config = dict(
    d_model=384,
    experts_per_token=4,
    balance_bias=False,
    norm='layernorm',
    beta1=0.93,
    seq_len=2048,
)
Below are experts of layer 2 (counted from 0) of a mixture-of-experts language model. Rows are named router (the router's row for the expert), gate (a neuron's input weights, with its number), up (a neuron's input weights, with its number), down (a neuron's output weights, with its number) and show model dimensions 0-191. Each number is 128 + 24 x the weight over its row's rms, rounded and kept within 0 to 255. Numbers have three digits each.
After each expert's rows: a language model's description of what the expert responds to. This comes from a sample of Wikipedia text that the model never trained on.

# expert 2
router:131116093151109123139125081116084156146110135168092142174133164158113120094127152178163115099122095111140139134108156126100115131113120115091158106132159116121137137151121117099134108155152123113100138151124103178176133151132125077115142144154101167124077126152122127140127128140081116101164163134135133167112115132146086111169108123142141101121129159145101151110133139164137129114117089151106105155136128147162154097100156124117116109117083090167132108127167152111149151115159148125095126084119115113120131143107155133131143126105101088157133151129085126153105144113105144074
gate0:133139110176131155123146117134121111145149160135127110115129135123126107144156108132133125109089067118123130144058085105094145130149173109141129108146109117135172125172105168128146116098141114118138145137100123097126144143120111157166143113123119132116108097143107132123112132106101098140148126099145128146162133115109121119135109131141115067125108135130151123153132119117162084116150137130121141137132128140104122102112134147129160170119148082166141082082173100153152124097176110162104131136083117168158084135127146127131147119115145106117122140114126138127137164133125147129
up0:135171109114133130136137130165166130122196058160135156124152089130121106135075136132129115161138130170129120155125154140154120147153126134110098162144154141167145164117133098165141132174126101141164144154132126148095126124179094121117122077135140125122098169145139121157133107140104119143126137117161154153115105132122080146160098152144121104098085148133101118070130100107132114119133119149147121116164097083137132120183104105168107102114139139135150078116163142111172138146137104107183102163160149105125114114094120175168118124120117091172127121104143174092121133150144104098
down0:124143129136142086167129121126146154111197136130109126171123152128120110150155134139109141136104102113118110124110112115151168124139149126136168143127145092114111084107144158154131153129095143117142137106109130168120131121105093102148069140087087138144090171161144160137140113109153110110154121097176129082122085181079103172167124131170117140127126149151098158118157103132158132132121139148126153089134125109115127089143088135111116125129149127192143134082165112120177153117127131103143130110138138150136128140100172110174112142110127141135159164112109128135145108171122128109
Description: Periods and closing punctuation ending sentences or items, often combined with quotes or parentheses, such as ". ", ")." and "."; also decimal points.

# expert 61
router:158142107201112128137110084104092129135088116176099135154116174146126108089146111155126140078101121130154148130139126099078096124118094097113163096136128101138128144156106150090150098135119133128130149149146138125133128173121157108076165156136127149129091147129165116109118121131091082129158143144101090143135129177160106115146112156116157135143119185136101156095147146152109157138105106113146109151145151105165129131120155106104113131098119126122130108134162148123091114120128139117129176061110110142144156147131141138156148150077138089135135133115099135125114143147143158111
gate0:125136106137106142127091085102128105126121097134134110145102114118091120083130123154104115122150147141181126074141102157130076142152136129160143114091150091095079093119138133110080163143144149112130113137145178118081151125129110119128119126123091161097093110114121070124101131118152093110171069102074126141173139169121136127145130127113200136157095137123135150145165091137133116148113133144151170143144183112114086131143116104096103194112150102083135110095156113124136138141127158088138124102153146162118113136183151120130124152116169161156106185165086144116131133113124112131
up0:074183119128108133121138104148128121138178103085135153113123103161121082143120133105112118103107094155096119086087164193103148160082118163125112141170110121148151138121107142146172136092130117135127120133107176158151124157110116158143130123083077149141102156148178134160124123159134092126125138105106138148135149115121138137143136136145090149121127131125165120105110170051071157113083111128099151124130125142167143160116142147120149091097118114141161132122151119159099096125142133063109154116082129176119147084117083099106087118123148126161087154130125136147130146108146132146
down0:142125089121167150101096099110138146074146148116158112118142093111126122085118111156142118130145151149140133105119128149162087080121123109167117152100196081097161088110133120123153133123121147122092118123101159111123121148151101146098118142136097133120168126155121117119079111125144105124123114120106092101157056191154126081116111143108174083152086137116100142145111099164158100102123158103091126167109125105123113090118135135100149130148077131106132140164133131157133083121138146128113104102142099108136116126136131148115138150141114163151124138156153172112131125113150124099
Description: Sports-career words in football and other team-sport articles, such as club, team, national, League, promotion, goal, NCAA.

# expert 39
router:134105106123089109146118107128107129141069152156084155144114171142143088102125126166157140098128116136140159159135108135105096107116144139109150089153159117108101113148124119108115126145153141119127111168121100154150140164124149115139128141148099173104096138139116136138094164109071119118148142135112113176096096157144135089147077122114120102112136164153085135088163138159138131096138094130084107151146098134128150111121130117116125101122122116172150099114154141121147136123126161156064142108134142122086156157093190134164189127115108105189135157111096108172108136160095160121
gate1:140098159108094144140138085112129120098087093130130120165088162104139120095155150121115082094117159122161157100115114124132096141102135149127076144146112099093126111146147139130144137125135127126149156169149094138141132109135121165124171129159117149150095135149121107153143119091083135134117147144112152138128112206110128101113153148173115118146139085059125132092131107135119098097137125174121086112113123111125122131101162118088122121111106139147118122120132133125107130119130085121156131126136118106150144131139114141158122122142131134100131095137115145092132095139178156144
up1:123145122103186162114162144142124155119079126131113124143123095129154120156131157120113108102147118164156136169125120098151145095106124116158072136176154106121115159126116149123096149119146119104121109144145105172175135108088147107118157139156119155132188147126132151180158126148093145163157104153118112111133116163123157108113130120126171119137109098163102123103138117120096093150134120137128099104111098130160141092141142126100102147119115135144164139115124121123107147105115130119101137158116091103074130124159096146138123152073134137124172168085122164116134136111146158114
down1:101145143141111100146141141135092114076136086127161129103108156109152153116112151096087180141162110113141090143157139125186136169126184124091116142090177138155134070108124112134143111147111103114111127111118134147171113092094151131084140143137077141100155128140093133111125158179129131110145139119113120155136139085106112103120128133147141085057155114151127152155152097142145156124146104085114072169161107111135175102086133154108147103101083126134134089140100186105105110119109136142106103151131139138114089159168145139148145120104131130127197107151086136145121115112122097150
Description: Equals signs closing article titles, paragraph breaks, and taxonomy fields like Genus, Species, Authority, Synonyms.

# expert 52
router:110116089138121077132113118109101158140128117144120161143093141135104101085097143143140115100125112134141145144135119088099109130119136138120147076164182115100102122153108093087147122159156136116116137159111109164142138176130138126103151127132107119132085155141137132124068176145088138125166142138107095168112132150136115094138089147136126114140142159149102135129134141175117118111115103133110117173125123111132145105117146124098120136111112104162132104110164112112146152094148159137090138071127083154107147138084170126161143148100141112153152137115082115170101114173122162110
gate1:148109115117125134098139116127089070107128130132126126128108114144191126100125122143166140111134111122137137147096122160154140132139099146096167109143152098103105122149097100159129120144100154155107141106121155127108154127089077114127119124108133123111117101120126128144149151095122165136131124150147073136158104137124087118122139099148115107144132129166121139089198146156115086118105141135161091109123154161148140142149101131144166117092146100125117112117114185116137138095161119109131125135132120149128121127107132102141132092108126152129114163112046123139158139137124129113
up1:152121140131170173112138113114089157093087098106080136130120132131118093102115090087152188161111131094120154128138099149173174126161085122140146117111103116108126138169114107134083119107131197146172126151125129139098182144100155134076106129122137132111132132078143089104100145133107096137081123117145152122134122122134129082144152087125120135134087145155165113133182097100154117094134117131114164126123172111127149103152113122082152104109151121106142177154125144109125168169142161130149080130132133148162156112147093123129141149156173140129124130120130160146110160192126153140
down1:142133133114116106136119097111084130137084132102125114157141148140140138069140121121114150129118112102105162098129127100170081099169160133149120138109134122118113118117084140125095100124158150112135093182141142118142147156125129180137112122066158084112110135100150128143153119129092137110125188165155193121127113136140102137117134118154116102126108139151096113131133105102101119111173146111126110187148123156061094168151131106112138168111137166134111144112117159171116134132107118127133135137142173126157179138115117127170161154130114130125133124148129119141121091120130128049
Description: Newlines and paragraph breaks ending infobox items, list entries, table rows, and headings, plus closing periods or parentheses just before them.

# expert 47
router:123117097169093096132152100134087163135115109135055173132101133183112128101139120155154149136114120152166161166154122103139086113135123102109154115158142103127144129146119114105116104148124114114114138132136124118181130164130151087087165129132105149147094151140140134138100133124117119094159153150122094134102115151160101133165108141126160139107107122160094152068115132143107117137114116166129110165148106127167143116102130114115108125105127132146119129129169129106112153119143154125104188071148117127118140136096156141124170135086120094133120124126138122107115110155111158106
gate1:114120130139082121129129124204159128113124166114099112074116129108133158126127125115109094123155141138126155125130146102141129113118172114087086163128147162150124155132137135094113145157157111109113140159123144143185128134137189150126141064156115142133135088135160120124100139148178106114135121113129127118151088133106135116090136129076122175165116120105113144112095115187136102146122129126160102124170084116104126115152122156153082139153132131121177143152117102157150104104135116142122090151130127100121172110120120095099096113073149147098136125123135169131152122137126144098
up1:122114101170108112136147138092137171170162123094113104102102158147138163148130129153131162118126144181094080068171124131077100088125128098135145146142117096136124102129166130130138115148141143103094101115105145072120066127125115130163146141157127128150111071153130117137144126103160096151155164118110109182116122111135107101141122108162154126133138144093113097122112180097135142143121125148111093066179083110135112153181120131107121170115078148128120142117165125129109151149102140149159160130182095132150076141129118134099115118133133163112143120140086133111103089088164125148
down1:129149144133141146160153150140154119102149179126107131139116108140146140139124124100098115178156106143145120130154140139133094139121157147106104128072147110164070115153121128126148144095129109132146103074104160100110107134135164130124123079143101164131120138111116088164159104109126104120131171193096151105072132114116131098091130140130130143125109063103132140100121102119103151126128168106136166116132141132121136141120106090168150165171138168121107142167143105114132166100094062134148132141154104121077171130133139100125087127094139143105112172121098154164119094151122109133
Description: Plural nouns and demonstratives naming groups of people or things, such as players, people, members, students, these, those.

# expert 54
router:118106107129115094132137119123076141153078129146099135166144143156120117095166108175147102107104109124152156140142151115111093123129113113149162108132149116143110146180101104103139115121140102109113133125124119161167165177108131113099135154130140151164126119139114161159116137142098128103162124171136128141103111168161109124116100131131145121098122129155096133110112145161101109134107091100107091153130119142134138125113105127099097153097130125148134104141158157088111150099170165124073159112119086110119128106082147150125158127119102113163140147125114114124129114143107141097
gate1:161129091137184142158148095133125138129086130139122154119106147113135154134135085108124091140073133122164113102129100124110119125125130158106121147114120094152131143149109125134124150131112119131111109151099129187100132140102121128162121133099120094102140099144143112104134150116151126070112135170161123149149136121167135173163107120108098075146145138136145145117162139110183109119133099139153095165144152151147116168112113127111109092113135075097154130108139107132124123088159129154128133136107095139133139135121083140119150157096116141142130091122101081124151134098062130179
up1:131144120150111115103118149109135142125128108147135098122115156134087124139098113100100110128142127120095103095122084141105135134159125101161150179094137127152111130118133106130133151133123113116101108135106144136092127145160099108168127157144167096097086122136124129088130080165174147144091114117171103127136131138134150119132117186132117149103118129109120129084125098096123121159082150178152143126130124077132133135116136106127131119115130168131136133117135131089149103125165174121149151113109109101090141188106108119109115135117126159140161130084095147131129097106151101165
down1:136147122142138142144128145100162039130119086129115099149095125169123173140120085095108167097139155131124137124125144146091124125099149142150100139106122124110141154098133137135118108111165165132133122129124126151134195131104129119150070103054116139151096125196142173146153118157142120129138167135136110100152107120155105106114138131144089087156121121095107159134148115125127152094103138111091106115114171099118100094120132115112119126191098157113184141120146125131145141132147135153074111134147114118151144107107127116149093122131100065115158185124131134133138111134090105112
Description: Digits after a decimal point or comma, whole numbers, and units in measurements and statistics, such as 92.3, 000, million, km.

# expert 59
router:125130112196086115137146111137096166137084121128093140158124121143118101103107141169148122114128102128161134170160127104108116145129147118117149107124144107115119135186108131109128137134131118101107137133130110126187145145075174106099109149167111125123102135118102168142076144104122091123130151135107115143122123161150129092117124146105141133107124189139088168112117154157134174120078105169146104143118118124105162143111118097115098117086103143142128105120156151083127153129132176104095139098134131105115138127124134147131179144108111131138149141104128094112069125157111144104
gate0:163119126117114162116152085126135149118108143114082167152103129106107163127140131108118064129118128149177120129091160067109135138152098117127121159129124114115103084168126105106150121122139154124076136101099122115132179101109131169118134130106136187132124129130132174098126138112114134146116125125132130095103118132114141090098129128099125155133096142165054096135143164146105158120147147133113137128119096177118165160139141126131098147149170146105137160136134128081116134130109136126119136138120134098105136125115147081143116110115145133133132150097150130118098148173173096163
up0:118107120178135110082105176186113085124132131140107113103121120192140105127164107148140156091121115086156105129191111133099123140111099096103143143095127122135146112132125108167127137143112132155073121093137135109157127147098153127086137129178141167189141160129113143122133142138110160137163114168157139112118143174139080132147126155101124138165120133105125112103116109103154119141127074120116107113170158116146161099145119163157120180123083181128116120126155118100132117087169112124119143110129138099129109126114128120129111107146146111139126149093086149114147112119146089135
down0:070162100098101156087138161141115138098102141151097111115134140127161119121108129137136090155154110167123091101099097083127100094123133156117120122067123098106105134141136123108147129168165144154124155066134117139156156150125143156178118135115121112185152152134142080160109176149118106119126090093136138176085146154099133128140121113127161132118161112102113159131134091085112130092131123117145153097112209150117121119127091108083098131111097137136119107190111127135154106124150087126101136146097099148146098131132143136141095059134112126116127118094122145131105118104100103145
Description: Song titles, closing quotes, pipes and words in discographies and track listings, such as album, song, released, vocals, durations.

# expert 63
router:123117102124094109148155120101091161127103112143111128173149168159098129107118141143187131117129120099143152165141134074118108133093128138094139090121132114143105142145084109102134149161149139081084115142136113172169131165100136100100151174133099134140079168148137128129116140137106111103143152133120102161123098169148104086125085152112128123132133166172104137096132134168132110133106118133109098149116098135139161148099128120096074151115127128126151095105125126110098139133146125138117157106143081115103134136120157144146130127083127093148157153102101134106107133146093156107
gate2:115125120148135096107119121159114130109141112161154150102155102164142053122163103129132130117169131085134130103156099132173163179124130118117090127119126135086104108091151076120155135162103131111126094133128076160137124150132146153124120177126144137156138177119151164107149141154101118146125157117138079107130156131121078086115155107141105149089122097145101107104129132114145134151132114136143083130119113166121150084134149096111127107112190138122128093127133131117117141116106184142115142134151092124093118165112149122133100126120169110120116170143170101113136116140091137100
up2:103112098151115152110095106089129159149123139198172145108129132125117144115131175112118165130136118149140103122131107181131139117161152129166129137156113122127086115159165104156119112193096132085124153152139200108179120151092152170154130171112144134174090128118153129099130133122148143076111174145132084122106140082134123112114078072152142088123135149137095155145154090113098141144116135097123149116114144099124153110164113108133152133107153080111128161083122091126152132137176129077141121126115121133129121171147072091107119113138126122098110119099155103145161138117117146118
down2:136131139095128149129104094102129128178114147139134154118109116156101128135185153158128144081148166091160128089129091163104137141147131085148118123132153140144141128087139164139132117109111103125135125099108138163107111141101106123169131138128131159127124086073142116176135139103105097160152153133089115090155145116111148076161118109114143131128137110160174109103139165155088120137135153118136086148128125149108152140121154124165150118114147131091110096092165180120132144139099159115107137138087165145115161160162105166124073115116109123117131166160119117103121149152089139116
Description: Month names and day numbers in dates, in prose and tables, such as September 16, 1932, and late October.

# expert 41
router:157114109135107122136099097087088159137108144127093162153099141136114113078128144177157102124110103139165134126146099109129094091115086104134155077133151105104141172138110079123145115117159110132110143143151094131165167132147152135076170167136104135157081123124137169114093134114124086101143164123142086193142103176126131100140102123140149145109133165122089161113126115149135150127115108109106104175128136127175150118112110117120124141120126100118130115113158138126097143104166169148110144109107108137092141171107153119145178124102111097162114130125117106154088125185094152108
gate1:144125119108100138127098101154130133133063107099110103159150141088105123156144125143143111172114146139077171143165129181129136147100099155126134152132110141140147151137140101129135150142155139091134149104156148131109140135108139103097117101150136137106114162120165154065132124109186152140149114145118091132063095099166126094110123140155091115079129159102098162097145110153136159132124096104137125127142139117110084130158157122158115138124115098133128162129091100101131154124162114121118163147166137140115132133107107109142136125158077143148121150088148128159088106118105118162
up1:134113109153141131139143132150089108117152153114132145135128137158124143135142118141118125148104100180124150164143131147158115098105129109126109119176101072155100146114123115150086169121141109111129080119161101131126128133104098138138146138138162149145127108127169133102176131094143143121141099105095138144187148116159099131144117135114138165127134133105146172102148119122146086166158120154110138133126094114105147139095129072126079110089114164120064113099151087118106137180134118103146138115110136150150147125133065129126119177095147119120140160086103160071173157163104149116
down1:129106141162143124097141127133141125145181092111181142117116120117137131138093156140128125113117086195141174110101184129116125110120100079163137110167145126158111092130117104124068170147104147106105135164109138108114126119130101106103137094142105132126157118154175129124115164082107185137140128134115130131169106118153125153162140125119116145142120080132133089112120168100155130142106131150104132089165101113118115155119132146161082120074091130144090124134134134104135123130133131114140123141139044082118145106157107161131116086106100120125133137149145134171122093121162157104
Description: Opening quotes and punctuation in species and taxonomy articles, plus Latin endings like -ensis, color words, Clade, Synonyms.

# expert 46
router:141151107148084096144126095142102140144097100164118155156078127143071115103116143166164130096101109119136148137131123114117099105096121093129165111123146123114125140136117108100136118137129153116095126156158123132158142158121130127069165152119120150150113124131137164150096142133118139095167140135117134169144120174148111133140068147129130123133138166142096150121116121162125096111125091157119114139118143116172132095107148111100115111115098104125143073125177162139150140128135148130086136102135138119131124170120168152158132124117098106143132143122087126129081130157114154099
gate1:178104156140131087153151139128132171140088126138141137127135152131175134116138146133135153121110109120138113134150144144095142139143140131183140120108129165129099122125107121120106126117108133131112104134171136118151137176116111129114148184123162169161131109148166139112123163133107082119133114157125170125183116137111121109069094183103131144121137087132152113141134123121159095120094142081094095085117155163139094116131117058114106119130108135113063093138158111149087085131131184134137089127137126142142141124117087143133132131079130065140123154119126133124107128135115122174
up1:142150131121091144132102152118183145114145177138124150149127071116131131144107131112148083118111091115093185136145109135150140133174132143101101127152098136122108142147144140082127152153130119072112088138157082103121097153110125129161114121078100104169131136090123109147044114132124128099101123135076104118143124117142108130099124122113141132141153144162115123144130155132148095157130117146104156178094094112174126113114129155134145133097133112135134141137113113140078142148137123107159110124123159136140120134146153136147178133101110150116152109185114165091091156140156123116
down1:133110128120173145133101172123132114125125131138132145160105133111139112160126107156121151140090148117109130130115143158166127125155165075151137149162138148106163112118122137172129110096115165137122070137109128136130092160128064166078121176161143146143083141139148105096140112125121149142122177140109161087182149104115116163076133157118116128141136143149146123116106152136160113154109131148101144152112105152115146141116109133172146118109130135145101148100093124128146080104114125160123117104147098108124143117138076091190146110072130140125107119175113124112086117123154176148
Description: Dollar signs opening LaTeX math, currency symbols, digits, and odd symbol or code pieces in formulas and technical text, like $q or FTIR.

# expert 60
router:134115078168087113121132112144093176121099056111090135145112150139115086121155129142158111136116106116142144120147134090120097144130107129120155111130133115121106120138124124110127096131152136103137112155114111167132168138113167104100128164118118153127120150128132143125126146154075114136170131148096077154112116148157089137148102162128144129105115155165095145119128129164138145120148090140132108162136149134140154089089142140091108112098101138121142104110132122122096135129096126161098135108156116130104138133095141139164144118127123114160131149123083099130100126133114179072
gate1:121106108126157160121143126129105105147112103142179145105132140146097159122104129163148138099185147140093153159117112115076106148178102098174109115135149093117142181100145116132163096103122103137161125135159125145116078143141152156107176138088092068137132094106130093134124134160150185128144136146135104143129137140121133092170153107155099148089103131169149150146135129118131098117113130112110125108111156108143126102145167126145084140098149086150127111096131142133141123099109117123108115081146140117149097123115145107142087136118104140153099122103154128137087154155159148126
up1:099134136133122067086073120120146158107122118105129122180156121099109170119124118147154113156107101160141110145113102150117139124145143141092114134142110115137198126161148115152114137185123107102123127151145157110098113138140134155096102109168174173114141102155151112110125115120140088132120128118123126118176111154134112122134143187126080127174135101143143100110150109127165124131090135138116154138147105139130159126141164113152066137120104119098123109152098120134126091127151142162146126161142112136126135136129102129150115154117119148117059161141103133138115144095117153143
down1:124164171144170145100163107124121142099145138119132146119128193154133129099101132120109139134112116104169168141125115117130160106171140151120116145196127151121125144160123102123144140142122108122126076121109161083172142099142157141131129113130146160127116153143118168154097118118120078109111100138160129132178114141134168100116101155112155111144139109150142104041156149157127120159072131141134101120109104099128095136092121123096087146148115101117142107175136133102116109135128113111132154112168107125123111135117138144154114143115101110140150134142084159146141088136117140152
Description: Labels, bars, colons and prepositions in infoboxes and succession boxes, such as Location in, Preceded by, Succeeded by, since, until.

# expert 22
router:135110124146103087128157130105108144117087140163087124170105139139124118080154153151157118103111104133141153126142135095101106146123135137128146118135155068102122138145107114126126106128136134086084120137121099116171159201127142115086155168161125125146110151128140175139115166139100121121154150127131113139082133168201088078152137147118157118108116123150077129103141164167096111110123109132106104146139106130163152136121134117096140110122129139140107110116134131136145136098167148107133180088123127091114118122100162105155167135106124099170176112150115116139098115158105138105
gate2:097130128166155142124129078125159138148111142155126184130080118135161113145113177145139100133126089096161144088140138150132106118155123110146126119094162156109167114073168139139122155106134075135114141100130107104126117140178079132144131121113141129131122165117084150099125093171132094125146132138122162122136145125150156151125163127139146125137122125121143139175085131113154124098126097147114133165130099094167145159107094128107124109152149135182124152137106158131141119116147136132134100094145131143134075145108147140105113144137099136145141121116081121080081122173094131107
up2:120104121101092149130123165150133087169143095123118158128124130106133150123126110132124118117089095179127115126112195136163167144171109113132151136109107120096114131075110137149176122102103138135110120131131127123129141117123112162123136113105128130128144152138093148095151137099104142131072098136129153108110114088131143116171126123174169157133179152134124119107165122141130147140140108108135097097149145158101131132119126126146146108093132164141108129105132155136168136132137110153117154130165091119142087109164111153185157124156110116147118096127128133127085112142106103177
down2:124142122108141122123133100139108163160108094150126119137101113120107084122087131168103166146127134120084153122120123181083148144158101102122142114116123107084125141152130124108082151077128112139090130116078135150135134180156145099114110127140115100109143129146130138107127120151127126086074083160138095136165106137129147178118148123135067152085114122162122134144111084144122125131110143143097166137122134116125117094097111144150106119110101139144083132100156138136094185131143170101112160136137146146150151140139143131106135137116138153143158140122103099129107160119154145134
Description: Number words such as two, three, several, the noun children after them, and the apostrophe before a possessive s, as in bachelor's.

# expert 40
router:140150113175067108148133104140106167129081084149125131150105154131088111080111145127174119064127145131144146122128139091102113112100137120127139081144130122082109131144126129092122108154139138116124145148137134160144146168143147117073127164153109138127098130131114139155097156085099112109160133151104119161142122187134117109116084146107143129129118154128083157113101109166145131083141092159121100147128134111126150106125188138091121122124140114157115098125162151138131141110144156131095134103130136121131134153130164157142135115127104108154143129101098137134108113148137129127
gate2:109126139127129113153106151130119119142145102126122104139111122083119117098101159126150129137147178102103147101126121137089122132150133135098131133124133126119170102140135139137135117124108156101063123141113154117146150125106161085139125092144108087105116106110140122092112131141123098127137110127099114112119066168162150139122151105094097107132135168117090106123150096152085137168107142142172104163081140101099155131116127130151166176138181136132160117127112131116096160171171115098178124135145098072134107151112128127159145107115090171106117217127118103105148132124136130140
up2:113150145150115112119157123086135107101161131155145099136161091127145114148135110110070151151095102125128135112147142113119105136104150131110144093145145108119161151155183129157130125105133136155080084113120101129121139114108092151087163107129092181107118148089123125137116115186096136130155094111111141157116131107134110161141102130185136159116097148105131093129143117138130189166132141130124131122113114115154114111162115107123090109117108070091150115139066118179106107120138122123141096132126154140132131113089131113150148099185113123122133119160089098167109114173138142133
down2:115130125099151148108147107176167139147110140096125095120122130083155112089131178112106139122127151156175112135147131154124172152103111121153131121135134110125124095147110152148146091147115119138112127154135154086131132124110113149112120129137130099116122143182130144078111132140117142114109146089106126148138158192114108102129114134154158150126142149139127102091143122101107154131158149109145104139147139132122117162134171134129085114132135114109155113116154137134110092113167103168126134106158131142117150183147133120147128114151175101118099120112145157163132133107119134148
Description: Uppercase letter pieces and country or organization codes that begin acronyms in tables and credits, such as US, FRA, CC, BM.

# expert 26
router:140107090113102136120135119131094153173077106150113139156130142124110092119118086165129110092094129120166116138126109115117114094137114099126132096117149099141133125146099146116105115132152130055138147156129133177137161157117169111081176165156103126133115141142133149120107163155088109100147137130095090148090139147119098070143115131115139138130140156181088158110153152169154119142122116157113128149135130148162145106114129136112104119139101134124142104120166161107102141123131132162128141093146116128102129150108108131151137162093123085178115135111128113130125125154093149100
gate0:160146171142113126152126158128163136153189082170141143100104102135125134087155118136130109139124146143114116107107098087116123163135112149170167101136157165102131179102151159107097114149138116122124144077109119095161081136136156082140176093129081121091101097151108145129104125117089147105153095117110083137150128149122099117135107127103151136124165118141134163103137140108133163091117096113139172131124084119113146120104143054113124103101149124138106099123149135114128155079143125153136124134148166119098101131129138152105143101130082156151113109143132146147119125125135163140
up0:132094147122175118141111127126128134110054132087139101121079087141158127092160101144124136125129135154156114130131087132116111142124109093197180133130131135134083142132152121141133171164144137143102121190070138142133100146137165178122109159145092099104117116140085089123134118139120126119110128126132130131111132117131114114104123106120122092147135164109110128086116121116117151107159113156132114132125125138127152124138133103136113133152081137112109091146130161087163105143097124150150101142107189149070141168124113116108113146103101119130144127134097133119106139108116178128
down0:118140106199127141113103142131115063139119094123058109119145121128125134104119135112102118165110142147115117085138108134124106148126132149109115142131112101121102146149111111095126145101120126101146096123125151118132158123142095142141108137097147150139172106132147148100126130066144201142142140192115148164130110111115102125133093116111186147140140077137150128160111158124127119176084143126135086086122146104111097084149109089118147147124119111124162107127160143111155125125132074098149143137125122112178121113135110127094127114183123082122135141084169106144097145158107111131
Description: First piece of proper names split into fragments, mostly surnames and place names in lists and election tables, such as Mac, Des, Brown-low.

# expert 35
router:112138103184097103139153092127083143139105112115094153152106133143103127124147116148150128127103114129145165164151113094112094148105122101095140102145133131129137144138090122114130091125139115094117113136124139137191144166128170073101121148133103169142127165120126148152117138088108081108153143175111103154114111183177095107139091129092144119119106136139106140095141113148102132130098137143148080145126092110126186125119158109124087133112113104139136125141154146109107141118145124108131199094147120111112142160088155166136164154090110100120126138109127113106081121169087147111
gate1:119140153129095106124146102142136099124134074093140157139126097121143190112124176126165119128120187149080080141122112093100107127139179161125152105122181158085105110111140120148118154138151132156118123144147106140110116103095124191139148091138126120113128115162132110128126090174150148121128173120149155130080116108145132154143131104134115152193119141118099102093130149132142129111128121123126146130147114134132117144137149138104102131122164106112098143148128141137133122149129070133140081147091112135111126165090102121123104160185112128137158135147156130145117122185108102101
up1:076139148089148113112105124166136112119123113136126106094132112095138133142125114132118143132129147093122166142129116124101113099173146095136120173132148071163120116139118117141085117133131136135101121145160123137136120131103151119133091138134099163164153083158152172093136145130105120159126126131124121149116157086149105153142123120136115163134156081118164143130111154139128148152107106152117109102147133091121152117189066135090130141119156129155164093122107155079180137178119103158154164145109122162112100124142151086114150109107094165119102151186098090071113143088160090114
down1:121146148088121124141113139100128131160137113118114092131153143135128122131146160134086111130155137117128137091176131150119139115156125126150143142156174151159140092114076128167118126136138124124121071156093140135130121107113147103127107149095118113150098067127160127133143128064111118131125102136135115133168076138188122097073154135142151078163158121130106148139129143160136110137114133140089121124120120108102133125121148113119143107143106135103119099133129112075188105149134114126109137098146136139158111123153140105148125153117141092159101108169118127110145158115174161099
Description: Nouns and past participles about careers and works in biographies, such as role, years, appearances, served, released, debut.

# expert 42
router:146130091179132105159112067105087161152108116152114135159090148151087112118130110161136142097125150126125153142152135098100097143123132099116168092150149094109125148138091122104117111129133121102135125141143123149169135154107137118073135140141104134127078141122128129117093130134096110110173134127095094167115108178191095127141109151129139129123114161141113156125140150167142117118119110146141087142155112125167166131132153110108099169089096137133151122121166132109131114113137162146118174102112103109133135146114145145135159136101099110124119128097124122102101134159135139107
gate0:102119135115121148185124131112100128119169120106118086086129089181139139153131137132120125088101105116127140109128133105095179141116104171116121158136128137108107136118098179133120156155132118118164107168148162139139179169173114140104118093105115101138144152138092130145162120129157157131135106098118103167137116113138133091117135133165093108144136122153110147110167150121105125100140090136120147139160082140103117161105131135134131140144117082161081151155144135128143167162073144132118164085081111110120098144110119133121176155110121115091138146139103113080128105125134122153
up0:103120130125113115138159134116119154119180122131099113152110111124124130117161116136142106151119109164134136113162152107140135097090119121149146120139165110097189118082116132075088162153135124113121127146109151099119091084179141127070139128111105093128132135124135107141150150091153139107085109106118099153147121111147089142115167177115145133119088135105151128122123115121140144102175099118081122161112137143095104163116178165116154100164138147134127134147147137087143101142108143121138152144124157140115103152150149115111142065105153134155151128156134163124111132186162131104
down0:133101141123135134149182101092144152135091163102113083142161161126154139094146153152137124129113118145151124146162098183126103137119156151134130122155154137103127151126125125118121112087111150100127134105105180103132124130091140172114135154151135134149077132106117129069150101149121111124094145087109133103129140158119122135130188161106136095148099122156156137132119118109113167106129105086148151119103132095149076092094147151128149105151138131106127118115122078134136128192121104091149118151114150126141153147091121108179147115124156138140158115134166116163142133094120142155
Description: Head nouns that end named events, competitions or institutions, such as Trophy, Award, Stakes, Stadium, season, University.

# expert 62
router:128088093141107090147106083105100147145100111147079160171137147152123104089133119165136116102148103134147144143138138097130108128130135109122140094150129124130099129154117101082140125132116163088084141157133109149147136168092121132123134156126108116139112164140137142154117140116097133109137142181103116172130110151175102107146089131100132131136118170142082134104113164193130122130100108124104123151132110144158153148108129129115091114108101142116115127095134142100103127101131171161105158117136096100112128176128142132149162130115117109160136156112101117121131135140098168095
gate2:146100121107127131139079121141138125149090088115141118070145137159105094126116119097164159127136144129158127173130139127101128115147083106165130135137149197092126120074098149128147151123127110158100120126109130140121140129140168181133121170080152118081141111132103140114169103077134174107070103099114137144106152158166145123176155134153122147123135142152144143125098140122146088148116078119158142175139113096157117111100119125137094151107158127163126139168114105117114137131163128103151100127094123072110103149165093145132096161102122141149132093114117139088091138119142143127
up2:164156108121120117116142148147161116091161116080161118154137128100136101165110130133103105118096109118108160146099107095090121097119183137100106086090104154134138118148109127119135145133115070152140114140169122132121125131132134158186121139128113172098161150161096105158087157185086088124102108140157124164151148126130094137148115133167121149165109148147113122168124127151113190147158138159186164161104107130165127109131083161151091115140116151170136059113112126065100127153149122135162114129131128112097131156108159114136104132089125127118130127107148137142113159137116151127
down2:108128156074180105128148124205127133097137109137141159099108158130123119133096127127158124145131138121139111159121107150172130162132097132143164146113097150163118149150133138109147134182122116133137134216117108104108144132119151120126090108109111139140131148097127123152105106126125146109153099146135135115115151143124130164152127131134082124130139146160174188157155170121136135098134139136123108100122139076170125166104090091084089166126151128185114097141123108078112171151132099140149133139174100145126137080141143139082130131130115123092108153141125170146097093128109113152
Description: Last digit of four-digit years in dates, split as 200 plus 8, such as March 2008 and Born: 29 December 1949.